Weights of a small mixture-of-experts language model, trained from scratch on English Wikipedia: 256 experts in each of 15 layers.
Below are experts of layer 4 (counted from 0) of a mixture-of-experts language model. Rows are named router (the router's row for the expert), down (a neuron's output weights, with its number) and show model dimensions 0-95. Each number is 50 + 12 x the weight over its row's rms, rounded and kept within 0 to 99.
Before each expert's rows: "comes before" lists some tokens at least twice as common just after its tokens as in all text. This comes from a sample of Wikipedia text that the model never trained on. Tokens count by the router's weight.

# expert 120
comes before: ".", "′", "°", " | ", "1", "″N "
router:57 46 46 48 46 56 48 38 68 62 57 54 62 42 58 63 70 59 66 48 77 50 57 41 31 61 39 33 35 43 42 35 42 55 65 41 45 41 41 71 55 57 67 35 42 57 27 44 44 38 47 48 62 55 61 62 63 51 38 58 65 55 59 63 66 41 59 67 56 31 64 38 46 53 56 29 39 67 51 54 31 67 52 72 46 47 72 31 67 60 34 68 30 52 44 57
down0:58 64 23 69 55 45 52 29 51 30 61 33 30 48 42 53 75 33 48 58 50 50 61 61 62 55 48 45 77 45 35 46 42 52 54 55 47 55 30 39 51 51 51 60 28 51 48 50 69 46 35 42 60 45 45 74 46 49 42 41 63 32 63 27 56 49 66 56 42 51 46 45 52 29 34 48 52 49 25 52 53 44 41 40 51 70 58 30 45 43 46 46 35 49 24 27
down1:43 61 49 77 50 45 74 38 69 36 51 49 78 66 32 71 36 47 64 53 53 35 60 44 42 77 54 41 51 34 52 55 60 37 43 49 37 44 78 41 54 48 68 32 54 56 54 38 48 67 49 60 45 66 56 46 57 33 51 49 35 45 73 68 60 58 26 43 55 54 49 42 48 48 57 64 69 61 44 32 65 49 44 43 46 51 47 30 48 49 54 42 53 59 54 73
down2:37 33 52 41 46 52 30 63 30 42 57 28 56 54 36 28 45 43 52 67 47 44 37 55 35 60 49 86 68 36 68 63 38 56 51 47 54 41 65 65 40 33 52 52 45 48 50 46 35 58 46 21 45 65 49 53 55 46 33 56 35 30 39 39 38 51 36 48 57 54 37 41 40 53 45 50 47 60 50 59 58 62 41 77 37 26 63 60 54 53 41 30 64 49 49 38
down3:64 34 54 55 57 56 61 63 48 59 64 30 61 61 48 45 64 21 47 49 29 54 39 49 50 31 51 51 32 32 43 47 36 70 45 40 65 55 60 46 54 85 34 70 61 64 61 59 33 36 46 64 54 49 35 50 69 49 49 62 39 55 56 43 70 30 56 55 68 52 49 59 44 56 62 35 52 34 54 35 48 48 63 43 60 46 42 68 56 70 42 26 49 42 52 44
down4:55 65 57 33 38 46 38 56 34 25 39 48 58 75 45 60 52 46 40 50 58 59 38 58 56 57 44 50 40 21 38 53 43 53 47 38 32 20 39 51 50 18 25 46 68 59 46 61 46 43 59 64 61 65 37 56 29 49 56 42 46 57 54 45 62 34 63 60 27 43 26 54 52 47 48 55 31 38 40 58 63 70 34 41 49 54 64 43 49 64 50 39 54 44 45 54
down5:45 40 54 36 82 60 50 46 49 38 65 44 44 24 68 30 34 55 57 42 66 40 37 49 51 68 66 54 42 43 22 47 61 39 54 69 43 45 57 50 33 49 66 38 62 56 50 66 54 62 46 68 46 52 49 50 60 48 37 64 50 59 47 48 43 24 65 52 61 54 66 43 48 36 45 34 31 53 63 27 68 28 55 55 39 70 31 43 42 55 54 55 41 54 49 58
down6:49 57 48 52 56 60 72 35 38 31 62 44 52 50 60 53 50 28 38 26 42 61 40 55 74 47 35 49 71 55 44 67 47 44 36 58 48 64 50 56 27 64 68 62 30 39 46 37 51 43 56 47 64 61 58 52 35 40 36 25 45 73 61 49 68 54 48 58 50 49 51 54 61 53 39 36 43 41 46 58 41 57 52 54 68 75 69 38 38 49 53 63 24 39 57 31
down7:50 72 83 26 58 39 79 43 58 59 51 50 45 39 32 33 49 50 56 48 50 61 41 44 49 41 57 49 52 69 57 74 50 51 68 50 45 51 50 57 67 56 47 50 54 62 64 32 56 46 47 59 77 31 43 33 38 35 39 43 38 48 40 32 51 72 42 53 68 63 34 44 46 57 57 40 24 64 54 53 57 35 61 54 48 54 34 59 66 37 62 40 40 59 49 54
down8:38 49 49 43 47 44 57 46 57 58 44 53 58 40 74 65 35 35 43 40 29 46 36 51 60 32 48 47 53 58 29 57 70 58 56 43 48 46 54 44 51 42 56 44 69 68 42 61 47 71 53 50 51 53 41 52 16 29 22 43 61 22 56 64 81 48 48 39 58 48 41 54 45 47 48 63 49 59 56 37 71 64 58 39 44 31 68 50 58 55 59 31 30 55 43 36
down9:55 47 45 51 28 38 66 57 58 51 42 35 57 60 59 64 63 54 35 57 56 46 32 45 37 43 46 61 62 60 40 73 57 27 34 46 54 35 56 56 54 42 70 44 61 33 37 43 62 49 39 55 33 53 51 66 38 73 33 65 63 50 71 58 43 48 47 66 53 31 62 52 37 57 27 30 46 41 38 52 40 57 45 64 65 42 34 58 26 68 70 42 61 43 50 59
down10:45 57 35 49 35 45 41 60 69 56 57 60 33 53 52 43 44 34 57 42 47 53 49 52 58 69 47 39 48 60 45 42 52 47 44 46 71 46 62 79 56 54 56 74 46 36 50 53 32 69 42 77 41 48 15 53 63 54 62 57 43 25 47 26 71 44 63 45 57 43 49 60 55 50 62 59 56 45 52 71 67 55 50 73 54 58 57 54 44 72 56 69 51 38 51 71
down11:45 52 28 58 56 43 42 39 66 47 45 58 64 30 92 54 63 37 54 28 51 52 40 42 37 55 22 66 48 53 41 58 26 44 44 51 49 32 51 48 53 71 74 52 64 62 48 53 58 43 59 36 63 49 39 69 31 56 56 59 43 60 55 54 58 33 43 63 52 53 62 48 34 44 34 26 65 33 52 47 49 50 49 48 50 62 55 58 71 54 50 65 49 38 42 67
down12:55 39 53 75 54 70 50 36 54 48 45 48 61 51 59 25 65 33 86 40 45 46 40 59 60 48 29 71 34 56 57 37 53 46 37 61 40 49 55 62 47 64 61 40 62 35 68 43 54 40 40 39 44 46 39 43 53 56 76 31 55 53 29 50 41 44 56 43 31 53 64 60 26 58 49 58 42 42 70 39 53 41 62 34 63 58 42 46 37 34 46 68 46 43 50 34
down13:42 41 52 36 58 57 35 78 19 58 57 53 38 59 45 36 41 33 55 26 33 38 63 62 61 25 50 38 48 64 59 39 40 38 61 35 51 74 56 37 65 51 63 67 54 67 54 37 45 33 51 46 49 35 76 40 37 28 59 66 43 52 54 51 60 51 39 29 28 57 52 43 47 59 47 35 34 50 37 50 33 60 49 52 45 48 53 56 47 44 47 32 56 43 55 50
down14:57 60 34 72 48 67 46 59 58 43 39 77 63 53 67 36 36 45 42 56 55 69 45 40 61 40 52 71 49 44 19 49 48 52 42 53 51 56 55 42 30 40 67 31 57 44 39 48 65 49 57 65 32 56 59 37 48 44 41 35 52 47 56 51 35 48 60 65 56 42 60 50 47 39 29 44 47 55 30 74 68 57 55 42 68 60 33 43 61 65 70 76 62 49 38 46
down15:54 59 57 60 65 35 53 48 54 57 44 70 33 52 75 80 49 48 68 38 45 34 31 50 48 49 65 56 33 30 55 65 63 47 64 50 51 47 64 45 29 47 55 54 29 29 66 58 47 65 66 38 65 60 78 53 40 47 47 47 44 51 52 41 49 77 38 52 44 38 63 54 66 56 58 47 43 56 47 37 48 49 66 82 52 58 58 52 39 47 52 70 63 49 35 52
down16:68 56 57 60 43 40 47 35 41 52 55 36 45 60 61 89 38 33 66 44 38 48 54 36 64 63 39 56 60 66 53 79 45 67 58 58 39 70 47 62 51 58 38 44 36 61 43 48 53 67 50 55 43 31 38 34 49 49 29 38 63 32 51 63 57 46 52 52 60 51 56 21 57 60 55 70 72 46 52 68 45 56 52 44 50 70 42 41 51 35 56 57 51 27 51 49
down17:53 60 47 43 43 26 63 44 57 44 76 91 27 59 41 48 62 71 47 62 43 25 56 36 41 41 38 62 51 32 50 55 55 49 37 42 45 32 48 61 49 53 42 54 29 40 57 48 63 44 40 39 53 44 52 64 35 33 53 54 50 50 31 31 49 30 53 70 44 48 59 54 30 44 52 50 62 37 60 58 33 56 45 41 54 43 48 57 42 72 36 49 35 31 52 41
down18:47 56 77 51 55 84 42 42 52 58 69 39 39 33 59 41 43 38 72 36 46 31 50 43 46 40 44 57 64 54 45 81 68 55 22 52 48 52 67 52 51 80 48 45 55 54 50 37 58 59 51 49 65 49 53 43 63 35 52 46 38 43 61 54 63 62 50 48 61 59 31 80 44 45 64 56 47 55 66 46 66 35 43 48 58 54 48 48 54 50 56 66 66 35 31 58
down19:45 49 54 58 77 47 44 69 55 86 53 38 42 47 66 51 52 62 54 56 58 63 44 61 46 25 42 57 57 41 66 37 49 55 51 59 35 38 54 53 33 52 56 41 51 36 76 51 54 45 59 43 29 63 55 61 43 36 56 27 59 44 52 53 43 59 54 67 57 68 54 36 38 67 33 45 41 71 44 49 53 56 62 79 57 79 36 32 57 41 67 57 46 51 47 47
down20:38 57 73 47 52 58 46 47 53 38 50 39 53 39 72 58 36 62 69 40 41 39 66 44 32 57 63 23 54 48 32 73 50 42 75 59 39 38 62 46 31 50 43 44 62 25 58 49 54 35 60 43 52 44 45 60 51 54 70 38 52 51 48 42 57 52 44 45 52 44 60 72 73 29 42 58 50 41 66 41 60 42 64 49 65 37 52 82 50 67 40 45 60 38 34 49
down21:47 61 32 70 36 45 72 41 78 37 51 35 53 43 47 53 48 43 46 29 56 43 68 48 50 40 59 16 53 67 27 43 42 55 60 54 44 44 51 55 54 32 63 60 36 49 42 63 56 59 47 30 51 61 49 56 43 62 43 76 63 51 52 38 67 47 44 37 40 57 46 42 55 36 53 78 68 53 47 50 37 77 56 61 65 65 47 54 46 53 48 60 51 53 33 28
down22:48 58 23 77 49 41 75 64 51 61 36 32 56 46 51 35 73 39 53 52 40 61 54 54 71 53 44 59 59 60 49 56 67 45 42 46 65 45 68 42 39 58 49 39 55 68 64 45 63 38 35 40 34 41 43 34 58 57 67 31 60 44 51 39 46 54 38 51 52 54 72 60 49 48 50 57 44 54 25 59 37 33 52 44 67 23 58 43 59 37 52 57 26 37 51 66

# expert 49
comes before: "| ", "|", "-", "- ", "|  |", "2"
router:37 57 59 50 78 40 33 54 38 64 39 61 50 39 68 67 38 34 55 46 35 50 42 51 50 52 52 48 57 38 71 50 39 57 72 53 61 62 47 43 75 48 62 34 50 60 52 57 45 34 46 54 59 73 73 54 39 69 46 33 39 45 55 59 53 58 69 63 48 35 45 41 63 63 43 56 40 54 71 43 36 39 37 64 37 49 50 58 38 68 73 37 73 34 40 43
down0:42 57 27 35 53 44 56 51 54 47 23 42 75 46 57 64 60 66 61 43 49 66 46 72 31 53 47 28 50 48 63 62 33 42 72 65 58 63 27 43 63 48 54 62 54 78 51 51 53 50 59 51 58 49 45 63 21 40 60 39 52 54 49 48 33 49 73 63 34 49 38 57 50 58 46 46 45 41 60 74 58 57 53 50 72 33 46 50 48 69 57 36 50 31 51 50
down1:64 36 75 51 54 60 54 57 37 80 45 34 53 21 52 44 30 48 45 40 66 58 40 45 55 25 62 45 58 27 57 72 36 39 41 45 70 57 42 65 42 64 41 52 38 62 58 50 69 45 54 38 50 44 67 58 27 53 56 48 53 57 59 50 62 78 46 63 43 50 45 21 50 46 43 32 42 38 52 38 59 51 45 53 50 54 60 51 50 61 39 48 39 31 36 56
down2:54 36 55 48 50 54 44 61 55 44 47 46 39 46 46 54 61 70 49 68 55 64 53 57 53 67 55 54 49 54 37 66 46 63 57 75 66 42 52 52 43 53 46 63 39 39 34 35 22 19 48 41 47 51 36 69 33 61 43 43 36 35 64 62 34 74 66 53 72 51 21 63 72 35 43 38 48 45 64 51 68 62 59 62 42 47 56 28 56 50 40 59 47 49 54 55
down3:49 44 60 73 47 39 26 50 48 56 54 51 45 67 43 39 60 63 69 49 64 58 66 57 56 75 48 61 53 34 38 52 41 76 64 66 47 55 62 51 33 39 53 27 37 57 68 51 54 43 16 42 57 33 55 45 49 56 23 61 52 46 36 55 41 61 56 59 57 50 57 39 56 44 42 65 49 63 46 40 69 35 38 57 53 66 56 22 38 51 30 60 48 52 36 45
down4:46 45 60 62 60 47 32 48 36 65 36 41 18 54 32 65 28 40 48 27 33 45 52 57 50 53 47 41 43 52 39 60 68 41 31 55 42 56 52 26 60 58 55 44 50 58 50 50 60 34 49 64 60 33 51 59 48 80 42 26 45 34 74 42 48 49 45 65 39 59 61 46 58 44 52 41 31 51 59 42 63 61 48 60 58 55 52 48 66 54 74 55 50 26 57 69
down5:59 49 38 52 38 48 60 44 25 62 52 61 32 41 41 54 76 65 36 48 46 53 73 34 57 49 64 44 57 39 67 46 65 75 42 38 62 46 45 54 46 62 71 50 69 57 48 51 58 66 31 39 51 34 59 41 53 44 50 36 49 30 56 55 65 28 27 66 32 65 49 40 67 48 54 49 57 43 74 58 60 51 43 22 50 27 62 47 42 43 54 39 43 44 51 57
down6:44 54 40 56 45 52 41 34 59 46 58 31 62 66 49 32 50 77 63 58 46 65 72 32 54 33 56 50 49 75 45 55 80 48 48 63 37 33 60 42 47 55 42 43 34 42 56 60 30 51 61 44 42 33 49 22 61 37 55 42 31 47 47 49 39 57 53 59 54 57 43 33 30 44 59 41 35 63 42 60 64 52 54 60 39 63 25 54 47 52 51 61 29 57 56 28
down7:36 27 44 65 65 64 50 46 47 36 63 44 58 50 44 27 51 32 61 21 76 47 51 54 72 42 60 51 36 48 51 50 43 32 46 45 57 53 65 66 55 57 60 46 64 46 28 65 43 80 49 47 76 64 42 41 54 45 49 45 49 49 48 54 63 65 27 53 59 56 57 59 24 59 58 47 45 53 34 53 64 38 51 52 39 56 69 53 46 40 37 54 22 44 44 56
down8:51 64 46 45 26 55 46 32 60 48 46 14 61 39 27 31 49 60 50 42 39 45 68 69 48 48 54 45 59 49 43 80 44 61 54 63 56 57 44 32 58 31 41 68 39 34 34 62 59 49 45 52 65 46 36 15 39 35 52 40 45 45 64 62 59 44 49 61 47 54 27 51 44 31 55 47 46 30 67 56 35 33 59 46 40 43 56 40 57 56 50 53 55 41 48 54
down9:70 55 68 59 49 38 42 40 54 68 25 46 49 53 42 86 52 41 80 51 65 50 33 54 60 57 47 56 43 45 69 54 63 57 46 56 50 41 48 55 69 59 77 66 47 43 58 47 65 66 55 37 60 37 45 47 46 50 41 27 65 51 35 40 47 52 67 34 57 41 50 76 40 64 44 60 56 44 47 59 52 64 34 39 56 42 53 35 39 42 60 45 61 42 47 77
down10:47 37 17 45 59 45 60 46 60 46 51 62 64 41 71 55 57 51 60 46 49 38 33 48 26 41 59 65 44 60 52 49 61 74 52 47 46 51 46 44 46 41 42 62 43 65 66 62 45 61 56 64 49 44 53 57 46 39 36 54 77 52 67 40 52 59 43 55 38 43 34 69 49 44 48 66 36 54 16 65 42 57 69 41 61 64 63 33 36 66 38 49 46 53 80 51
down11:61 53 63 43 42 42 51 28 56 36 42 39 56 51 54 47 67 54 38 84 51 42 57 33 50 64 36 52 63 53 33 47 36 44 66 63 65 45 59 51 52 42 54 77 53 55 52 52 34 50 53 55 40 76 61 44 58 53 59 55 44 39 28 37 49 44 67 27 60 47 50 71 61 38 70 54 51 62 66 56 30 55 58 48 50 43 71 43 23 64 48 25 63 42 43 58
down12:52 72 41 61 42 52 34 48 36 54 65 37 39 29 56 43 62 69 38 64 59 67 50 63 55 47 35 37 34 45 67 41 60 25 19 34 35 44 52 43 59 25 51 50 52 25 47 45 42 47 52 37 45 56 52 59 29 51 66 49 41 66 55 57 51 61 75 62 58 62 39 55 34 37 47 41 40 47 64 42 57 20 34 40 47 58 62 51 63 47 60 50 47 49 50 47
down13:63 37 35 55 40 55 38 52 70 60 35 87 50 36 38 54 34 41 38 27 40 42 28 70 55 46 35 45 53 52 59 59 35 34 41 50 48 42 44 56 42 47 51 28 66 35 43 51 64 43 42 46 32 51 57 35 49 50 69 39 64 87 66 61 54 42 59 60 51 52 23 54 60 52 49 50 43 48 66 40 55 42 55 60 56 45 46 68 57 56 48 62 55 60 30 46
down14:38 51 52 79 57 44 65 23 43 63 45 65 39 42 60 36 53 42 39 78 32 54 31 50 43 53 59 39 60 58 41 23 63 61 68 52 50 67 52 63 43 56 61 68 40 41 60 50 53 54 52 70 63 34 52 55 20 57 55 42 53 43 38 58 30 52 50 62 46 45 34 49 32 58 52 32 44 43 41 54 62 44 73 51 48 34 56 57 32 41 40 70 54 47 59 52
down15:34 59 53 45 48 57 45 53 63 38 55 58 65 60 34 34 55 35 48 70 45 66 62 41 44 60 55 56 54 53 66 54 68 50 69 48 59 39 51 72 42 62 63 54 41 72 46 73 51 61 49 46 32 34 76 52 44 53 62 58 63 62 69 53 53 54 43 56 50 44 72 41 39 79 69 43 61 46 38 56 58 42 57 49 59 49 48 40 29 56 36 42 56 20 71 71
down16:44 73 43 49 53 38 54 58 56 62 35 50 52 37 55 86 65 58 34 26 51 35 29 40 59 59 82 55 55 47 43 23 42 48 45 47 66 57 51 43 55 50 41 58 65 61 60 47 63 51 59 42 70 51 54 48 53 51 61 48 46 68 42 57 55 35 53 25 49 60 50 46 44 52 35 68 36 44 26 63 58 32 36 52 53 49 54 57 29 46 50 24 58 43 43 63
down17:67 64 48 65 49 58 52 59 41 61 30 70 30 56 42 73 32 61 59 56 68 65 57 41 39 52 71 59 52 44 64 56 58 77 27 56 54 44 59 31 63 35 33 53 51 52 59 44 43 29 48 39 62 47 40 40 57 35 53 35 49 47 42 48 81 50 58 38 67 53 38 49 62 51 51 55 59 48 47 54 58 48 29 54 31 51 51 48 53 55 71 34 49 59 43 80
down18:51 67 54 48 49 37 54 66 47 50 49 69 64 39 54 54 36 61 48 58 51 54 56 41 45 73 53 77 59 36 68 29 18 37 50 36 30 47 47 52 61 42 45 51 53 40 53 54 35 54 58 27 58 42 56 47 49 65 41 85 56 59 57 55 33 59 32 54 69 53 69 43 55 49 49 46 49 68 38 51 32 46 66 66 31 53 41 27 58 54 44 39 49 45 54 27
down19:54 63 51 65 40 56 50 43 51 51 48 36 39 56 39 47 63 46 38 37 60 35 39 63 63 55 29 51 34 55 61 22 45 59 50 35 13 37 52 61 63 48 39 56 53 47 60 54 42 49 62 38 72 55 63 64 53 60 32 46 21 48 73 43 30 30 53 34 40 53 55 30 47 71 37 52 37 28 50 66 62 49 30 56 47 55 50 60 47 39 51 51 53 34 53 52
down20:47 36 51 41 52 62 64 50 72 55 65 49 49 60 30 57 52 54 36 52 63 47 55 73 62 42 62 42 40 37 94 36 32 41 52 64 32 49 69 58 59 41 64 45 34 48 40 52 56 50 47 58 62 64 58 54 61 52 57 64 65 53 36 60 51 54 54 56 43 72 51 45 41 46 42 35 47 45 59 42 39 41 38 33 61 58 69 34 47 66 62 50 23 22 62 45
down21:61 56 29 47 44 63 47 40 58 56 29 70 42 37 38 46 45 47 39 31 44 17 53 46 35 77 45 54 63 47 33 53 43 72 38 43 47 65 32 42 66 45 35 50 45 35 56 52 38 64 64 50 41 51 40 82 33 48 51 31 51 55 42 44 58 47 51 63 41 39 23 55 63 60 48 67 41 45 60 50 58 52 68 49 45 45 50 47 70 46 47 43 30 34 56 40
down22:31 34 45 52 64 65 65 54 49 32 36 51 55 75 47 65 58 45 39 51 44 40 59 41 42 72 70 42 52 61 54 43 60 77 50 41 46 60 35 62 65 46 50 35 45 58 35 54 81 77 56 64 36 54 49 67 51 44 14 53 44 34 41 35 49 61 42 51 49 57 40 56 62 61 55 53 71 48 43 40 47 59 57 35 46 77 59 47 49 35 51 45 41 53 58 50

# expert 33
comes before: "The", "\n\n", "==", "===", "=", "In "
router:59 48 60 75 59 57 62 25 61 61 47 48 41 53 37 51 62 42 56 50 46 39 68 60 36 72 40 39 51 39 62 32 39 60 58 51 38 61 42 35 56 71 39 58 63 26 69 57 53 49 59 28 54 61 39 51 41 46 52 38 40 60 53 39 29 55 54 47 64 38 61 44 64 60 40 63 45 25 49 34 30 58 32 65 67 54 34 51 35 58 58 32 63 47 36 40
down0:23 39 58 51 28 19 59 33 44 38 61 54 44 44 46 43 49 35 45 65 60 41 56 50 36 58 45 40 53 60 38 37 34 54 28 68 34 31 47 51 41 51 64 38 48 54 42 53 49 58 62 59 38 55 68 44 42 48 56 39 41 70 68 53 66 49 52 58 67 46 53 64 52 57 78 50 71 68 54 73 43 41 52 51 33 32 50 47 74 70 51 41 50 63 46 42
down1:47 51 61 31 56 71 42 29 46 34 59 38 37 52 47 31 52 53 57 67 28 32 22 40 62 68 48 61 63 50 34 44 57 32 56 63 69 56 56 69 36 54 54 44 50 31 44 23 45 39 59 61 47 50 45 68 60 32 51 62 53 63 46 55 46 47 63 37 68 56 58 38 45 52 71 44 44 65 72 56 44 64 44 57 34 39 44 66 44 32 41 42 37 46 41 41
down2:51 60 69 44 57 52 51 60 22 57 29 56 38 42 38 31 41 62 50 37 65 36 79 60 40 56 46 47 63 45 45 75 58 39 35 25 29 44 31 54 47 44 49 39 53 72 42 56 53 43 64 37 59 60 40 43 63 54 55 29 39 40 44 60 61 40 41 60 44 46 38 58 35 42 14 57 48 41 38 63 61 58 52 73 41 66 50 50 47 48 62 44 52 52 55 51
down3:70 39 54 24 58 62 37 62 38 41 56 33 64 59 36 56 13 46 45 59 43 45 48 37 53 60 39 53 57 47 61 45 36 35 46 61 56 55 55 46 65 36 82 49 48 44 58 56 60 37 42 51 31 67 59 28 70 37 66 73 57 45 50 42 59 39 57 51 43 66 62 56 57 49 56 25 49 62 66 32 46 54 47 46 45 42 43 42 70 50 58 59 67 55 52 32
down4:46 47 68 38 45 58 57 52 59 51 93 52 61 57 49 28 56 58 36 40 27 59 69 41 46 55 58 53 71 51 56 59 66 55 64 33 71 51 70 63 59 55 30 53 42 66 40 52 64 47 49 78 32 63 57 63 41 50 59 48 48 52 40 36 49 57 46 65 55 53 45 59 51 43 53 45 73 46 43 37 35 40 58 63 54 45 50 43 65 46 58 76 43 31 66 53
down5:45 70 52 26 29 32 51 57 46 69 38 66 63 41 49 15 53 41 20 56 40 54 69 39 39 46 65 49 64 49 70 33 48 60 69 45 41 46 47 55 42 54 41 60 60 34 63 62 69 53 42 39 50 51 39 48 51 34 62 50 49 33 52 38 39 62 49 49 51 48 56 50 50 63 73 45 42 52 60 40 39 59 48 60 59 52 32 47 23 48 55 41 25 46 43 32
down6:68 42 54 56 39 47 48 48 38 50 72 41 58 45 54 49 40 48 71 51 45 55 54 62 44 61 54 49 44 53 33 08 50 31 52 56 69 48 59 51 34 46 48 36 47 50 42 52 55 29 36 55 32 64 62 35 46 84 76 57 51 56 68 26 61 75 49 46 73 46 60 53 61 54 47 56 45 41 74 43 41 42 52 37 43 60 46 53 52 56 47 58 44 68 31 51
down7:24 27 38 28 47 51 48 61 42 44 67 43 51 24 58 34 30 51 52 31 39 58 45 62 55 45 54 39 51 59 46 49 51 33 46 47 43 74 50 45 43 69 51 62 44 76 45 60 47 49 62 49 73 49 49 36 45 49 31 48 67 36 61 51 42 61 21 46 42 53 40 57 51 56 33 69 37 52 28 62 36 57 68 60 40 54 51 58 34 28 49 62 43 40 54 42
down8:69 49 38 42 45 61 52 33 64 43 83 67 48 67 57 31 65 57 38 61 46 41 47 62 43 46 64 49 23 45 41 37 57 56 63 45 40 37 56 56 41 65 84 54 54 50 54 59 57 31 47 41 44 36 37 30 71 61 40 51 60 42 63 53 51 57 52 63 65 54 71 47 64 77 53 43 38 50 42 46 55 44 48 46 51 59 31 48 45 54 37 70 54 39 58 74
down9:51 25 41 46 39 62 43 48 61 47 57 25 66 20 59 70 67 38 55 48 52 58 69 37 39 43 55 57 66 50 50 55 47 62 52 47 59 65 50 56 53 64 64 58 57 62 46 49 41 40 52 70 32 61 50 63 27 59 62 69 56 60 45 67 47 63 37 48 63 45 24 86 46 56 41 39 61 53 41 46 56 45 56 49 53 66 80 39 38 36 46 43 50 57 42 45
down10:56 51 55 58 56 42 31 43 49 56 48 40 87 67 54 53 38 53 58 42 57 31 51 29 61 53 50 32 55 46 51 55 37 51 37 49 37 53 67 46 66 46 32 37 56 46 53 56 48 55 16 42 43 45 46 63 47 59 43 47 41 58 67 44 47 40 45 55 42 45 53 31 52 48 39 43 53 64 49 64 35 24 38 53 31 65 47 54 56 86 70 49 23 44 72 38
down11:32 49 60 54 33 43 42 51 37 31 61 55 66 62 48 39 60 58 46 48 53 60 46 47 55 69 43 55 40 59 34 65 46 37 64 16 60 24 60 41 21 47 52 41 62 46 62 69 43 65 48 39 50 45 34 51 51 39 71 57 58 36 50 41 40 36 34 55 40 77 61 40 34 25 59 59 52 51 58 57 70 43 46 51 35 75 46 36 60 53 52 46 58 41 44 60
down12:40 54 60 25 46 50 51 34 56 48 51 54 61 53 52 32 65 57 72 47 55 31 51 59 45 64 35 30 56 56 22 78 35 56 34 43 56 72 33 43 63 60 39 43 49 36 41 65 40 68 43 51 26 48 57 41 54 43 45 62 43 41 37 42 59 41 42 68 46 67 37 35 53 33 47 45 84 46 64 59 53 48 64 41 54 47 39 27 44 51 50 56 40 51 33 45
down13:55 39 37 51 67 57 54 25 25 40 52 50 48 45 56 70 85 63 61 43 45 39 49 54 35 45 80 45 73 49 72 45 52 39 38 43 67 55 43 44 50 55 38 49 42 51 60 58 50 64 56 67 48 50 73 54 66 45 42 47 72 46 43 38 35 39 64 65 50 56 52 24 49 49 54 49 50 31 73 43 55 51 69 46 41 52 52 57 65 45 42 56 30 62 59 68
down14:79 66 45 62 54 42 49 32 49 61 32 36 64 61 32 49 47 50 63 51 59 50 49 64 46 31 63 54 63 59 67 40 47 54 51 51 53 59 35 44 86 69 53 50 54 77 57 60 53 38 44 50 56 57 69 42 38 35 52 31 66 66 52 58 31 61 54 50 75 37 33 45 55 72 31 61 38 43 31 43 57 50 56 50 42 61 63 53 44 40 45 45 40 51 38 37
down15:45 45 53 35 46 63 40 58 52 38 44 38 55 31 40 43 73 59 31 61 60 55 51 58 57 55 59 55 61 73 32 58 70 45 64 42 34 48 36 39 59 45 48 42 49 63 43 30 38 45 36 51 36 61 64 53 55 64 43 81 33 63 26 56 52 31 48 48 65 49 59 44 38 46 52 79 79 47 48 57 48 44 50 50 60 51 60 60 29 50 29 63 30 47 51 56
down16:23 60 46 51 69 53 43 31 66 43 61 56 57 62 63 37 53 42 36 60 49 42 29 54 60 60 52 42 82 63 43 35 56 61 46 45 51 64 63 57 63 38 47 50 57 47 36 47 64 74 61 39 26 51 52 64 51 69 40 40 37 55 68 72 29 55 56 45 56 46 55 61 35 43 30 44 50 79 26 55 60 44 53 57 43 47 39 47 56 50 40 66 57 60 43 40
down17:37 39 64 80 32 60 58 44 39 33 43 36 40 52 48 49 46 41 47 69 53 54 57 52 46 58 35 31 48 42 62 68 62 30 40 36 44 47 41 53 45 44 29 58 49 49 64 55 44 49 52 38 69 45 49 53 12 40 34 24 46 56 65 63 62 52 34 72 66 52 48 52 45 32 50 48 58 66 43 49 58 78 64 68 44 52 51 47 43 34 53 47 41 49 30 57
down18:50 74 42 63 38 61 62 45 60 34 31 44 74 61 39 43 64 74 38 51 36 42 51 47 53 41 64 23 48 39 38 67 52 57 58 44 47 25 52 57 39 52 55 40 52 50 52 31 42 56 47 55 38 36 40 64 52 45 32 57 51 22 39 41 64 50 40 50 62 44 34 60 54 51 46 57 58 42 37 50 43 34 27 62 58 41 59 38 39 42 48 30 22 37 36 64
down19:52 65 43 42 24 62 39 43 54 40 50 43 29 44 37 43 44 36 36 45 37 39 48 52 64 48 54 43 63 28 29 52 62 54 46 61 40 50 36 49 60 40 61 55 71 42 60 20 51 51 28 50 41 59 54 62 32 81 53 58 38 47 59 47 40 79 60 58 38 39 56 47 64 36 51 54 37 54 39 48 53 73 69 65 60 35 54 51 40 38 61 57 64 36 66 42
down20:40 51 49 57 59 42 57 27 70 41 56 71 53 40 60 52 63 52 50 64 38 54 31 35 48 54 46 41 51 35 52 56 45 61 60 58 37 45 31 44 60 62 59 65 53 57 68 51 36 42 67 49 62 41 40 40 55 24 56 62 62 37 44 56 15 54 58 51 63 59 62 39 70 62 41 51 59 52 52 27 19 52 67 56 45 33 39 24 24 53 52 53 53 51 49 41
down21:57 51 53 52 55 46 61 27 40 47 59 38 56 38 66 24 34 56 51 85 46 53 40 40 56 41 64 38 32 47 61 39 57 52 53 84 66 59 59 61 43 48 69 37 64 53 45 52 27 57 38 69 63 55 47 51 35 48 41 54 38 48 50 62 48 66 41 27 63 36 64 51 40 49 57 35 56 54 58 32 46 32 41 36 51 60 51 38 49 39 55 53 35 70 54 67
down22:42 68 50 57 45 48 44 53 37 52 48 63 30 58 57 60 46 58 52 33 40 66 30 51 45 36 45 50 41 57 43 44 47 58 59 67 40 56 35 39 52 58 48 85 38 58 67 75 39 59 40 63 37 72 62 50 29 60 49 38 45 31 50 58 39 62 38 69 27 54 42 63 47 53 57 20 45 61 34 70 49 33 42 46 40 48 60 44 40 59 52 31 51 55 51 70